From a checkpoint of a small mixture-of-experts model trained on Wikipedia.
Size: 19 layers, vocabulary 8192, 53M parameters.
Experts: 32 experts in each of 10 layers, 288 GELU neurons an expert, 2 picks a token, a softmax router.
Training: a variant of Adam for the experts, 533M tokens, 8127 steps.
Below are experts of layer 2 (counted from 0) of a mixture-of-experts language model. Rows are named router (the router's row for the expert), up (a neuron's input weights, with its number), down (a neuron's output weights, with its number) and show model dimensions 112-223. Each number is 128 + 32 x the weight over its row's rms, rounded and kept within 0 to 255. Numbers have three digits each.
After each expert's rows: a language model's description of what the expert responds to; "comes after" lists some tokens at least twice as common just before its tokens as in all text. This comes from a sample of Wikipedia text that the model never trained on. Tokens count by the router's weight.

# expert 12
router:120158164103125150103118102160124078126124087136113143142079126168117198102161186131130120128099134120140120142139163140140162201091101134182123095142099116175168086158154116120160116148088214093152108142123157173066110136138131136143102111123071185135156074125137149151082140099143097135102064181117154164118168140092107101157110155161
up2:082100080151131117169129170106126160151134181087151158125155105129145092152091094112154163061135151101108120112134118093095108092081113098077123159135171206113098166144133146188091145122198075173104130077141100089185150124109106122112111172058177131119179160055129135092147103142117134134146146122142096106100072135151087120128159111137
down2:099169103146138161139062090143155198151158134137147149138119138116066110111108162119104136067100123124124081110138118083093175138077091122050217069140114137144133111155123164142144115144143074171119129184134098145146082084105139096141162172132143152083104126082138061066132099112106129161083110115106100138094122086066128102117136111115
up3:116149172098101128136076090182081131122117126165120197089135154111148076154127123183161171126110162116071143134123133142147131133144134124130141097180130111135122127085126133114154219155105119184071123100149140149142130128155146140123177143170167087183148156079113185191112122156121123174140149166131089162136139145106102131073109168119
down3:112108072211143107157186164148193171161178142097119080136073134130122172094118072034109095092103127121125163097126190127128127105092132116115112124089131129117097132168138210130136061116081062154145133141099154091153100167066157124092093112083099167108112057118135093106130135140111077156130085084130177090104122108177115099162153108132
up4:140120187083103125116089078085172149113102153099109167143108123186086108090091084145122153102018156103092102128054181195164083116188150127106114123144106138167097122118124056140096193130159115211169100124150120134154191073167123112116105127103101138159094131118158136092151179042200137124146138113141093116140136105132154170085169086163
down4:093137128162179099116185128144128122118128130104114097156082106139140115128091135127128117117139080121113148151133144177109147118148148114166089139111140158167181113092210145093175079159059153109131074162142154176160120138073135179104130166151109151126153097123183100161107110148110069102169130120149129121152086104113097056193174134170
up5:096147118090086146138111145136148153156100118183144127124124113119104105162080205179101215130110133121126123210125120043114123122174155177131148142119109107148136094154132123141131115123181107148111062184109125114141076132155099117114123150135096102115068157117166042141106140050086126106136117086133103164121124157127092114120133130113
down5:151112151119171122102192155174123093097133156104135173167062125162136155052135062113128097125117121152110095062127139133121099167080126125147130156151150159095083176130098166105089169131071159120135192072142171119102158155105184111098101118104165119150146100153118204111150166179160079110116174114124182160127135101149147159168139127155
List item dashes. Line-initial dashes and line breaks starting infobox or bulleted list items (- Manufacturer:, - Season:), plus year prefixes after them.
comes after: "\n", "|", ")", ".", "(", "in "

# expert 24
router:124097139151169117124186148129202140116114106154105090078162113099119200197153122118119165194169117104125173116128147095108180137077139163160156110142122177126179126123125180125158115101108189034084129127152134164069107173114117128123115128104107134105125072129126119171097092106087087114074042170100114092101125150074086122103113146123
up2:110167210081109133104154144133083146154079129159151130155128165085175083155134085108114135114133192084071138094156077113095141139150170118101152164138138138101121129115135088135112125115128180163050090091155116103149197120138116148214120127126117157118117130076133088189164065104174152178178122086088171128145143117118105121095105085138
down2:148078128178127119131084171120123121034153083077091163124096168144102150143128149105129119145123109184168115161059190158150080084102112148123136109180106104109166131129167153138130162138116070078198131119114201169136057117058172090119137150110119148139113132157151127080069150148081116099111152123123089109125133151129167191170148157075
up3:094143109157140144085145129139174124115134163168149135111098129142094042025131138090147151119088095165118112096150128154131136100111118076094122105135088098150109150105174158064118152134164121137088053163141122181119155172142162115116120144182084134087159093116132162065090108147154127185173123160113139176104101118110101137195104110174
down3:161159120134066152145144071120120149189109125074142149123117124121132190192153155192148113122183126095122118144141179117168158131170146154100133204139126100150161130124088078178081124143104174157163213053138067074155098118105096157149119120118129109151174133152157093144154142125135148120073116072164143126146118133174116144120096140132
up4:133161108103069128095077149098100086172123100113176197162127156127104042105084123146146135150100104172144121154109126106112109153188143130099106080111123073142095101137120069136171155176152079168185135100127109126130112084150112152116162113167139133146120154117132102132163130170156093134153159114146184139158125123129192117137174111136
down4:052127078127153092109120142076189183120153203169103034164172117076123110162142197101150174164135148136145144157113138123101159123107128131129135134129051081147131104148107126113153149072164055077158087141157100185145115132142101096127092129105150151089127121082102101168101098128167090108088126156141142167177130080075111130129157086155
up5:165147109139139096090152170128151141137140093148111110163148125147121060037105127088130122146153149176079128101176104157091121078157171167112146102081114110104132108125155142076159121107159122066062075154159104162153075163124139131119107096158095076079106124087109176140146145183102098226134136122129120182142125099170144182102095115122
down5:122138109124075191139094099104118165160100167053141157095108168138139175154110117220129093107118087096174087168124150091115137169123124090153144142121130144106111153132161135171135141198091155202184164103124108084119118046131082122125142120108157144172148114199138075116143125082124126096091116083131131118095122127115085113170150146170
The preposition on, numbers. The preposition on before dates or lines, numbers in table cells (1, 11, 23), and word endings like -on, -ing.
comes after: "| ", "–", "er", "on", "or", "200"

# expert 22
router:118145141160148188156178155161150107116155107123090092062139159139099188176157106111110113153192113126135126090160142141081147134060102138138116132126143158107157131174100163143161113116073177051104144137132179137043079180136143155137117121117133122149154085122104091183098101154075136148090060170105133116088107171071100098129094146143
up2:160149144095169113087107143210108146184176096147136176132155089151157157204109120120146051130122164120124172089093123141146145136132147146061101173128058192085144079144152083126135175095090109103173122129159119165112197146100129126210112149166060087150141140173132150077129160122152110107112141159129128110051142165081140067138137095137
down2:058098123186124136172171120076111136017135193123106117095074126095124148080131121099143159128126139115115129172102121108123107106137150197099129089183130093150162177127104108157072075152132089132110172093129180102101088092130120137142138074079177113160083167149138098133109074150138139155101134118126159142177108116077143185186163213101
up3:117149123103088110139114100153142125119050155141131113108151113108201093116154122175079092123095113128137150141063106162111148163092101161201164116116111121095122106105155105168168105117072141106142152105158119103124102103104128143182101125128155169141056107145127137101124105058136104137110143076098140152157076156124091099153164126123
down3:137142121117140154122179131116144162091178125114097108130133137159116153129124137097107167127151178095101115115145141133157164080159159066118092106189076157123152183129050077141150175101178086156170099065150089118141122176094149133112140129091080049062144114094140154143113155137156125089158157167109122116143111085083134145116131151110
up4:171148144191081151091098134151139085141069138087168151103068158112146125169172096126124106120118111108151132145117124162103077084140096092098137149098163072084074115253141120154125224139155106115097112153138131116141123142109124135160162116159103114108177165131143185085093114088147135140111135133082126102182147184107117113201162168154
down4:064135136111152101176152157114099196156189153145099112145130040149118119067103170177100073150169157091096139097148114109117185168116129111151147147162145152147145117101133123097117093103067138138125154093160158153175112069124147123093133122100109109126172069105098086159134130164078123130102141131160124144112110136116087091070131044148
up5:041135129124227148139122166117117184088143157100081145191134161156128141141100154101135074097150104153162151143163123078119130084140137088143161155173133153114155113139116091155072093109145138130103092175131116174151069101124123094122124149114170097168129178137119070121119102203102157088181101131177128124133129099151116134177131110134
down5:239117102133051122085102096126126067147149119178192128124130152118133104181139107104171138122152153078163052107103127106128089135107154205110078125055144090137138129114158138098165134164169170194163155129118123127129164119101147126170113154106132132146171160090123163134128113113194104178105114159044117126107145123113120122150085129128
Hyphens, dashes, small digits. Hyphens in compounds like vice-president and Write-in, en dashes in scores or year ranges, and single digits in tables.
comes after: "| ", "201", "202", "200", "–", "199"

# expert 26
router:121143161109164135168093094101109130161071101149106069065094141151166162189189106096103142138147061113135141115115169126146162058109088190160110176128146119122162068141147151107173121145117204095112122145129152170107077198116087071156140110139125101076146081096126126146133106079104166104107143171117144130114124147167132155135166097079
up2:113117160112149124094099166115131076076140099130127125179133153185084132134146110119169072084136081178101131151128148227115145120162158134115103129162161147174113138083149094129108178155123140134089155098160115114138135084168052196136128215140116078090072134094090163115116137138104151132127107083170085114132163125156159170139149110101
down2:080137150129160114120169076199141169123132157096173096119118076087144126074160095099106167183065156106167138114147158092121093121072113103182141086148111153125113125129103084091139105118105084041115089125114129178148121153112165084151165097128165178121129073108186109149118094117137123131152156102104183165097131153061104129146122133187
up3:125081131079095116135166105108130076108140141108144160158120144152176136173140111150145131166130131107157164117109136153104128145156123121145169187159188185104117127163180087124075201120168113107128094055104187138156148079107086104116047145134121110112102137143113118112198107097176110190101132102090155180150091131148080150073123170151
down3:080164085129118145138074152157188166142159110154111127131095102097066093105150141115125117126050117093054137190152164158152078111088158072126080140138102051113129121161075109151197110178190104119114123191118142144118104194162160118144184095127183117172166129145142128170088190193159124114192097145123121097169112121138126145150125146111
up4:120168152056151129141143081168178109148138141156097136129095144137109113155102138097122130118093146093102183124143162084165151114106086117116110058129059116113163112084101167160118113047188110135130099136092080147124068158053216137103149150129110111153140141133124110092172114153202176170155134104122115180147105099159102164127142136111
down4:150116093187087151113103211126071095109114142124182128134157089112088143090140090148138061089150118107194161114120171106118094135146131148136171201096148151100084154131149169117144139198063121098147177104155163114095179101108102121173109079115181151101139139133081163158110136116083109149134138149143116053119147149139137071111150088100
up5:146148131098143144186202109105130119110137107177072154123143119141093115114113155085076130161162127189080158142156112061111145147087108129173122065155121210119125160139098160138120083099108116156125092125102103145132119161082161133045170136110105118154129142107120119159142103148154120096151145068130168143090089110114126164104122176125
down5:110155086138164149072121168102098134063155190142149146172168091097136182087108135137172145045117110074140150145111126149101150147160107143085179147120144109102158099146189172123152203153090138097156124095156089133084122108118116124196124095131191191134106170164146175104177151092110141183095075146150109120124183159106062075144130093152
Sentence-ending punctuation. Periods, closing parentheses, semicolons and line breaks that end sentences or entries, often before a new section or paragraph.
comes after: "|", ")", "0", "==", "1", "s"

# expert 8
router:125118149100079103097103120149157165129100130110155151179142133100153121083095158171139134114080160151159104161119076115154136084176133138104127171127097116126102133090148073138100154106191079224135074117122095076178149095124153094067152116112136147141112165116148156070157177076164166122144209071125152182176161086152138159101167146133
up0:122096136110202123130112129181121098041112129116129163127092123145152158177165154078132146111123174088073173142102177140186127124125105122113192102147139134187178176117089087140215193145062181089103119068114131126107195193092127146150134133097147152140141111131147137110121127114138153155116091144100150123120105095118144172128120108072
down0:133187088148052126161170137118100127174108128165128129126178097121099037108083129165138149142128132151150104115128072132148141129141124130159127149098121100101070080110149141133026098106207090173163101176154122132134100017126130118138095143139088158152112195108126106108163101098127103138163184148197107131164165136136138067128166138126
up1:125124089103165102110113107179159146178087120156173081124108133120097109152133137144153144150092105099104113106067127153095147154133134156129179105049153176206127120110131070123108111167175169077064120140092131123124095121105141145139122108132085133128120125210120140148172156070152135135089140117134130127100122131208103196138165091156
down1:124163132149108136118141123107110095108134138113065206172139115129136128092121154125155127091093162141150144155185121132134111134099161096112049145176067084045134094137137141087106165133067130199196101185133088170124141202142111122119115148161166093125134104098138159128125103182138113118133120159101142186191167132098155095077120145179
up2:101109136084124182163121048139138081070113134154111144154116140119089132127148116057110135163081156123097150113101155157178101119144152142121154135115141182137155164115098133108112131165128171098156138108160124086156097164146147125110073094138145108079087162132184169153150115059132252144094136093146118110103117025122138152091173129129
down2:117132122165093077069133145135155150192146129114144153071121118109188071114095110190149127048128186095163084190108088129114170157099159128117108107180105107097097136116152111169083138096116172136146138152145136205122126090096071089080124131189134155126107123082123135059131129166139081157139129131151119153179129202152127103108147111169
up3:070069161106165107177076133179094124076096158149100148158077145175127077104166161070124141106089139125112100119129149149099174106153114123137108228114141193159121158120091114167133144135092199126144138138108093079072168178101138124101081140145147134130107115160142117112131185095126156145087082102129135160097111088140169199070106111095
down3:116149133173109116031166080121151164194131091136129185070184097105098145110074100177157127067120179099156106135113063088136119133118164110129095064155109119130100111161139122096101125110145128134128101144114157164157102022122151121122175114145110132138132154089155141156167104148161111140186128193148136157173156163145077083081179126232
Word-initial capital letters. Single capital letters starting a name or word after list dashes, pipes or colons, such as W in Wright, M in Maddie.
comes after: "- ", ": ", ". ", "\"", "(", "; "

# expert 21
router:075172139140076103130133098191142115161173120189153137145150128105191131134083116138124129129092122148153116113097112144116198137154177148120132105135074097120116098088159164169123151147093182100202098101197128084123113142122149142132153133175097175113102146149140124117151135073143126088056095155162087161102095131113096174070159100135
up0:184163108143159115158070115099107103082102162084188117160116148112145110093073137130226076103065142127105162174155074098190115134136121112149141114187102176104157171125163095132132097123152138147090155210121129155130185216140151125125126104139131204127153072120087130111069062124204133158086133083105116130094135106132096122135184129157
down0:118112129077081116097160094120155175193182102164078128092153112153115163158173117110067202135185133111150127119145158125033140130112166129121102150112141084103140075130095135128125146144099129141137108111139137115136107058113113111146058169093151009104095140108138137131147208101079150112162137157109152124171159162101197132121106124108
up1:184086107113157157106119124114046119121113062142117134096135088110141082105178108095144133099185141086134106090075152140157115112098109127164146143160155181115086152101133133127151094117155079124081167150126129118172146120135120128088107139137190133161133070125179174123157168168118118146145157111090172114144134141113201134140119183112
down1:199098129088131134106091105178109141117131107154088153053029169168117116108174145175147167098118182149133158165094193096131119158102125096104103184177113082189111155150108073138089127101096078108080145158143119134152124140110140137140140065061123116146131071127116161195111156091077121118118166134145157127131170167112089123144159154145
up2:174137120118176134068156141153128178071098102124104123128069136114133117118093154113144094162145087149118150110124175084117158163096107078156103111118124159109137127154142173183106136128154100141160151130195022173103135112150106141097135122214076088151176147125167209146147164107149145114089107114081126135092102085077103144145159132115
down2:138121139124071123158107153132157121196166163155110174122144147157114127161131183190103161109084159123119077160118095189123111087143129178107084174147088125093105146123103102115099098158080089066111101153137204102150132151106163126182087134027128124096051092124113091124108122151134125113142174140140169125168184177131144140099151052139
up3:159137104150118061134119096140086069148129182150091130143143140089149149117189087155113146139121075111126111168026199131172135147112173110149124132155094101157130149133101099109082120114096163093144123117184125132094134082042118128112168147141145096100112087124170172166221100066144151103112141127148145126159147124116107081108125144126
down3:062122171098177147130140126131179178091150075162197083114127088125081069121078130040141165141125176171134112104167046152137182101126111127091171135125162138089131121106168138141206138108125123162128131147049147090167110191171122167151146077136101182153125159119123102109078146167140094136108172148086103123135157086129135116136136124138
Determiners and adverbs. The, his, its, their, also, has, had before noun phrases or verbs, and -ly adverb endings like widely, officially, sometimes.
comes after: "'", "of ", "in ", ". ", "to ", "for "

# expert 1
router:127099136166144166146120117167112103128150108168106138078128153115089125135169123126113175164173125143160137086157167104110119183057112089163153133092159158116173189192116157118159082140066189066139141123113140164082094144148130128096146157113154145144157093130097114172094069176074131141132020162096132098050153142083115104152102134092
up2:082107226111117114156114111120157173153128079128100114145180093180096088121119121177138110069140084099177196094106151094081166157214171170122162138101112179175146173113108111141081114174193150147118164102105126023123135119180084114122139088128160086117080173087138144169131128087140115105090115149150147137134148110167129223159152089153
down2:157157081118142120111115140148155130106128171160180122115108160113149108163136115129074130143148128131111060165178112160130122089078084116136099159179145117060093109166127109134200127096112085149074107119160150150126096133110133107139120174111173174135191082149101085073075085222115102128131121103136066135082141178100126059080087135101
up3:077122120127107131095110157097154133076146142123145115150098089118170144154100182082165092085118142111084144147186090142119096114110124136140117197169105143134082084123140146168111122083175094178097094111144117114178122125113148106165084058116072155116100167108134103069108149069148140118202166095163115146168123182146123106115103146138
down3:151113152143079163146119131154119111178091119174134142055195138129025089150112093164131187113129125111114125159106108129124109179133078144128167081158174095127178178164052151136114100141088131145139138088140173170121145109103097091130047210113142174177168127150109081171148134197172201143076127119074159188130083124109160100136123124122
up4:115134148086135110107104108101123141144134071115128166146189115113103142124111113141141109102118140120136092142164174088150162144191142156104140168084189141058120161149148108150047139163150142110134077132137143094131100159174088054102129103144142133142121171135116141132143159100142113082100133103191161128108122134186108219152128189137
down4:122170143102157140125121169142129099062155214142139074162061145131141109138207089114073148153160149182110166117104131187112153074097118123124085151129087148123123114118130087103192128082097106100118122187133183142142092147047150188127091156092166121140130105088112125108103106179056152124157133115117089124119119156083119107123178071105
up5:141146112065082121144146131130121104182100060126139089195075145097137097117128125182136172176144110082154135132127095150150092116172156133176133098125161094077116097153159123153085171111133145119109068138134182121135141013119129116128157135092081060174134150115125153161082131132153115118156100107121136117148113148152121167148088161151
down5:095156146126157098144129110119158151087120153141160134082131131145156134153147159062153105134134130151150141071073174135175175101134123113141145083114071176134136099074139135078155143142132095100167135135163176119144095179134130113077083092163221136077127139092119103130153107101097153123115144149134129115149135117154088111088164121134
Table cell separators. Pipe separators opening a new cell in wiki tables of election results, charts and sports scores, mostly after numbers or names.
comes after: "\n", " ", "0 ", ") ", "1 ", "2 "

# expert 3
router:158175131112067135102129129098144142108127143187129125140132138136134047113119092141149124116056165129101118124075136123174096094184139162071144144123114109131054142111143076124108162148163050160133093144159116121198153122068121124091117166113146120111127178141164142088137145145188108106166204056120089144119135115160158154115148131141
up2:188032137124147049140149133107086076095089099136149139082155169125131161112147143160132158166179053104162188154116121131087126132058131081122106127129128143210129091142174133107115105136129144082116111101126107101047142153176153155101135133140121102153120164120127100167099159020130139109140071156088158088118155130144095100165073151175
down2:135207107145122156127090116107171183148179185148095125129143146096150100169131132126153110160095155112076095097148146101150111118167094123124171089122144091044146148113100123164125131162050061111136131114154143108150141092106121147153128143097143120139109117125143128114109092255100106162103184122143127138103116166124126120104112118098
up3:117149135116101142144084145101161140184155160068149191177148111119112145088125136139156149178118151177135124109150195199092091144126107052137156156130138157117132138092111123106133178137179077145186142111098122149169148117145122142121166097107109144138104074125067075111162174071174102124213173122151138128110136196142105139120116158162
down3:138173134139151152078208067158117132126123068150046096092066172145150111159129085135071118112128105062103128097105096056186170101110105203109135124167125132117139110103121152152126137126107167129080119122155188153088111102101140077118103165163167148089176195140159148164079063184080172123094112139120122122135124102129140114103121118091
up4:090136067133136134097094143105147093171154148092198098174088119162164142095106143122160140089190156139200185165144133133110081155061143054128102108147142140107124164147128118111153143141165135130143123146137112169160149128100119127123150097087165140083111072119174117114092151126169126141183079117138156087110135109130149145125149141154
down4:148113165133096167161195077150127162100123123137033096125163165152096093162121097123130108162053119127080083099111120112172219066186100172124128111119119174147175116094134149134096112129088118096123151112113119099140133096125129119120111159177126111146145172160079118168154058176103139138078124146129127148122111134145116149153088092103
up5:135162153095150104127117118137138123161084108056200157136180118102156212124139159127091168133158099113153126103133099159130159101098130130161132132081132130105184107089114137149112093093157178159182082123096133089087092142163131114142125088127108122195073127119123175119128122051116170118158134158118160154132143132128107119130124111111
down5:124140133145163111138127105160162112153078101091187137110216137115169255125131136176115156127120105121125121123150098160157150075137122134126140125144108123105181124088132141123133090110143162152167101130091120066131060134150154139136171103085094127176096121118154171117120083094123158126162183179109163128118163153159118082132106112129
Institution and category nouns. Head nouns after the or a naming organizations and categories, such as League, State, Party, Court, album, district, often before of.
comes after: "the ", "a ", "- ", "The ", "and ", "-"

# expert 29
router:118129078125176056151119143084124132160145151132176171159172070107130116131101140157115182126144152113121149127099155154091128089132097130133130124131136098084113115155166113102125134164201093168135163134115080059215139152133147142099167105082118120196103124112165113124149171121120103206190213132141143104163108177135147100103187166185
up0:142176161101054147111118099152196093112108114075125104125148165079106170091132097163135092159139118106163075136171115104198096102158076144116168116112080078099132111080155133111068100127084092157097112139119126144121134091138146105104151124128148090085089178112156114080142093131148157150079157087090124131108175036170096134159095129152
down0:151085105192172084120144123117116124126132152205127126116108144146146091183146147065169148101116118128136141176073128177090166127130165107102082107118154172153147125133120100140217140125174152118134145105168121113123134179053091146157096122112100172139187075157102147176111174133122121120157141156165081102140090199096134159089145095051
up1:107116107122200106172172195162070097132134141153077193173059117186147126156114142141111082114116124138143104153158169120144143103160119093176087129187196183179139091127148119146162176130166122111133142149116083150164101138109150149152158095152140111163119074148133151178056127096175147125138094179195107076094095162105124096121095175104
down1:143123125098107169105116081135197176158137105055195092086184116124129117129110100162098152117159162128087212088139122151095112160148097137100127126154103070091141132170130126114111090134121187173114095160077148106153123105147140093127108118095165137084122121098141093102147119140056127099138140109076175184142178085127108138153186116147
up2:129075168134159092153177130136145082116163103155104129125117141123100182180154173128133156155138129149102163087145124136149116125102108149186103116113100142076237086170131137154183089100086237136151139140130137077079055101160128138094105178110079140080115107098119107124161128140122158151119013143164160129150083161063087087064102120149
down2:109133093123138190086079162138075159137122162110179119136136122121176064097083101111113093114090143124129125151098138136117165105161150082096135121161147072148012142122119117096072159155197063121134089158121183135191191167070178112135155110164173121193142140184128181108122116142162071121152213121147079125140162131174138135203135161118
up3:171161095129115129103127173101080097141160176149135112173095076174206151112150143134152116120104133101054111166098165133130153176230114132084093125083151128168143202127092126086096112166094123153119085141080177145074145117099093107079150127120126138158071094145117120152120161169158087137138184134103106162161133180127187128141083151131
down3:092127132160171152167100106159175163134084062141184137116151167082055123114139131123122117125142152151169151150145088142080145102000185116152156120156146133099084100142186107127139169098144143055108174130195069097176146115117159133131141146153108117125172148136118123095114138071118169142123078099192111116125111093116086106134122130162
Capitalized name openings. First syllable chunks of proper names after list dashes or pipes, such as Mar, Car, Mc, Hin in Hindi, Feder in Federer.
comes after: "- ", ": ", "of ", ". ", "\"", "o "

# expert 25
router:149122177111191175107145113121157088086103105116150137132154182103170165177113098137154079200112111068129156149156114149117137127142168133156127145138157180197140139073120133129099142082106169122112168083113095109198096171136137075138111104139140104137156112144081158178081157112158095107073124142116098086098124150100136109130052141152
up2:118085092130104078198109127118118116149130167218141090106143122104123146164132067193141108096129158102172150089107136117121095142099150134089136086095116098052107150144149119123101076125172122133103147118149165083105112173122085163124134135133194136125074076146101138116123168113111117144174120142106132116116173167175152116174142095132
down2:130140146133163138074109128120143166120152095085134184112107118155112103133128174107118115116155149168106111145117126156162161079119095118139090161191056134159158126184080144104119214110036082030132080127122146171096158108114138129137115115106102111094176181121197128103155091152114129091101119101141144107135082106086084088111159125154
up3:125192089117125134163121151151120104150160116112155170095099141185123089079143125126156097099140115126138121219131101081123105104163107082096092092131134114117084102121158127146135181107104134145160077132164190118151127134176127071132193144150126145077172115100177143122096135154139149113133171126088117111171116108144199136155116114157
down3:131116165163121154107140094115128173079077164131085106151158159090143178155100150135096147131145166128134151059100160150083137125084148139166144173132116141100166164133097118107110094149116116072107173146106105140122075121054151199112055134093160106188118138185081123149172119123135136136088103138145144123123157160106081124099141140142
up4:182106151116168107126133145111165156136142090158182106114106170094156073100155128070099121133099114132124156180161065128174125114138138137097150128122156145160088089119073105093165183084161114123121133198076126147138129079112032152136223136101113139170078139091110148155128087135154130108165076151093102098094134085124098146132133129157
down4:103160095153074141115119106138099115094112178101083155153139104173149193135114155195177134106119115143120131089100204139071102141125116151174140138126069112080190144149169156173058090158100116119122142059160152126139109146116211116138074112167151096111176138146178106080109145124107110152103159133135160151160088137105126117096136125132
up5:120092127157143147185161109151163144143164139118168109115110112169151117106152142139086128134113200126160143169125109123162143089159082160119183165163197140148072073113151059114095132131172119116158119118076066121089095158138084118099135109102137143156130120116126146108119175064163130135121137107152152136078201000150132162155133133168
down5:170181150159090122079089083116096109130114133148098148135164118081112143111136130129205148139139052103123112107137148129102129182102122128149088134110084139139158165131147194137177131145114135108117111148194158092158149064125096100131124124152112124092147155114145093159158075154111122107133138178094097129181067218138139059132118102076
Numeral digits. Digits and number pieces in years, measurements, counts and table cells, such as 97, 91 km, 198|5.
comes after: "| ", ".", ",", "201", "–", "200"

# expert 13
router:085091163163168125129175173149115098085170115146099181097139143138087161181170136126098092151181101087087157077181124122145153178068137072124094084103130169098176181178143135119130102118060173068075153093095175153057112128150182159147142094115129145097153090114091131173099097142094133108138048158132159122118116137114090092152089162123
up0:178118090109192145164094091059125118120116169121166115103126074127101094077136089105175160157113189124157151189148126110122113060153105146153153144149168144067107072101098096083102115073198104158138116140131099118140127102174073144076121176161139096185147055108167166075179160132124080181166182105095165115134135094093126087166141145144
down0:090101214145118111130142125090110129126127084163119127149110097102113121114135161091128156122142166111145137147124147209136203201091100065118152169060109121204146147193155107094101131120086176137088169105158133076155163179046158137196122094043108147125126092060141124129107158137134080107091215166088141131156103145090124158117118148158
up1:129099109141153164185112104190171145121086133191147111156104128139120126128098087146080127143075141102076146139154089083069174144125152130129212169127097139117109144153063122117082163111090103091130102100172150074120115115136101088112139118117112102130129145107162102153187131099112118126141172109165113107180187108120178159084144147132
down1:146149153089114079085157222095098169076099120142098181138131142109180141078224109146147108130161151130129120141185143155123122148162064120093131093133122140097118138138188141179154102146160115150113193149136053169130081120125126202166109103140147116157112091108096132096078134167176140141101095159067147111094052184154132116095120083105
up2:137132112094093133186095069138100119104157122147146138176130167122157097137101131114087131125152130179143114151111099166094107100132158128216129141148150138081137096120118109130159121127077130089118123128143169107112114096171118166149170112164127064094101158125131134127128108075082141114151104157083146122162145133120124113135142176110
down2:122127097125114102111180157071168135060113144145122145105132100127098136120192180141129176132085108056112181100133118085096156148133085202113152159100145119126131107158134130153125101102193132193100170118094065157144107123143165128134061109092141155197154109161127122177161144145117137073142194137152120125121157102165103151123113085183
up3:138137146146179182087152045137107181099093081109172101130119147085156131124129086130156129168132118121177136198098107195140191137161097107136126171099142102173128132078123166099081190125155107136185157182170171145103151095115119126113135108061152093134101119131180132099119148161138122096119121133126084174114110119198074159107179130162
down3:160127124090097069180102194166115135114107135131041138068110120156091150150126164188119102071118114152129080068139136094146076139148181105107151098115136154067121109200144106182169108158109134082077120101125138123135088177142151064178111088128124126105112096112079110177140161049145144146145109137114202125147124130049132099153128155118
Articles and determiners. Articles and determiners before a noun phrase, such as a, the, an, its, his, another, after verbs or prepositions.
comes after: "of ", "in ", "as ", "is ", "with ", "for "

# expert 5
router:135099143143126180135165111132113104102139111185084138086168099139073123144144138125103175169141092175077114149147145159168156184090103143095188094178136112128160137111095152153162092118082163078179154155107105107113118146135198127147139110137101190175167065130182160165134137107151122101102124134146132175085091103125109103112115101114
up0:202112079112145118103136106166140051125139140155153107156148156123131129115126130073140146141094127119097117158165135160121109074066101106139085148139102105166125102088172155167151111111140100127096127128108156058094134100199084152122085159153134134165128148123113087110150139194134119107100107068179157134132053111099161109094096164028
down0:127132177120034141109105108093134188122127123118089119132113119154111145165172158164165119139155161164169138093127143084143156165169125201137144104071128168079143140135124128101118156129087171117188120111129144183133109175110144121123155123085087156084134105118159134094123132099088110110125187125134087115127135125182109181106141066212
up1:111126132108136095089218102144150116185144151119125172075078100088111078142068107155114091107135064076092119165087094076168114131135190098127122131223217122103097129123188139222128157125121117108098153129164154099106144155102095129133147122190123093137152113155189137145166174051106105125117143135116109109135134103141127124088143108168
down1:110138172148103137182086188102093126101168110204121092183150097132154158123155136095166163120157196160134089077134136149119079118110096194121150161058065128122121140133091120079154102101094138176155137073100107161134133083160139111138114116098082166138084129103061106087120118093145089147110142091162175147161105156084092146118166112132
up2:132162102140121143125119144159118131221144110141135139106155132057059111102100158121139159093088120110145080152080125105144137088075177097078089127128160125184137138136146156085144127095127152145110106101116146114120209144122114112154184068133075146089185137120185109095135105126100083051183194190082150128201117116111052155118127141132
down2:146067111054102142144096111102132162082102108154111112118101129196131121162142141134094076097172096147114170125184104184132099120202107219144140096128140148163131110155156070159163101162139159160192139143112098126169125104135146126170076171067119145134130144102105147108134113147194103215130119062092136148098095122117157112117126135133
up3:184116058084113182110108105189129108129153091146107130155145114197114130121150086137134179222096086153122143237164080122125115176133053133113110091143097161179144123096074148082171063087156092185145131126074084100097154134178135146115110073108082139145146154142123143135081087148094132069191133111107120198119077091182107132110104125083
down3:111089107167154128166175119084141172143123193083117144084107118115108148180122152135154075045120083122153130080128205132179136119145150171117145121117152103094126121086148132104089117199079134078116156139172129125147105156108179116147091148136149140126069081123141166118155113122198146117093152163077123061148141125140124087127152130201
Numbers, dashes, pronouns. En dashes in score and season ranges (2018–19, 3–1), digits in years, decade s, sentence-start He/She, and apostrophes.
comes after: "1", "2", "3", ". ", "4", "0"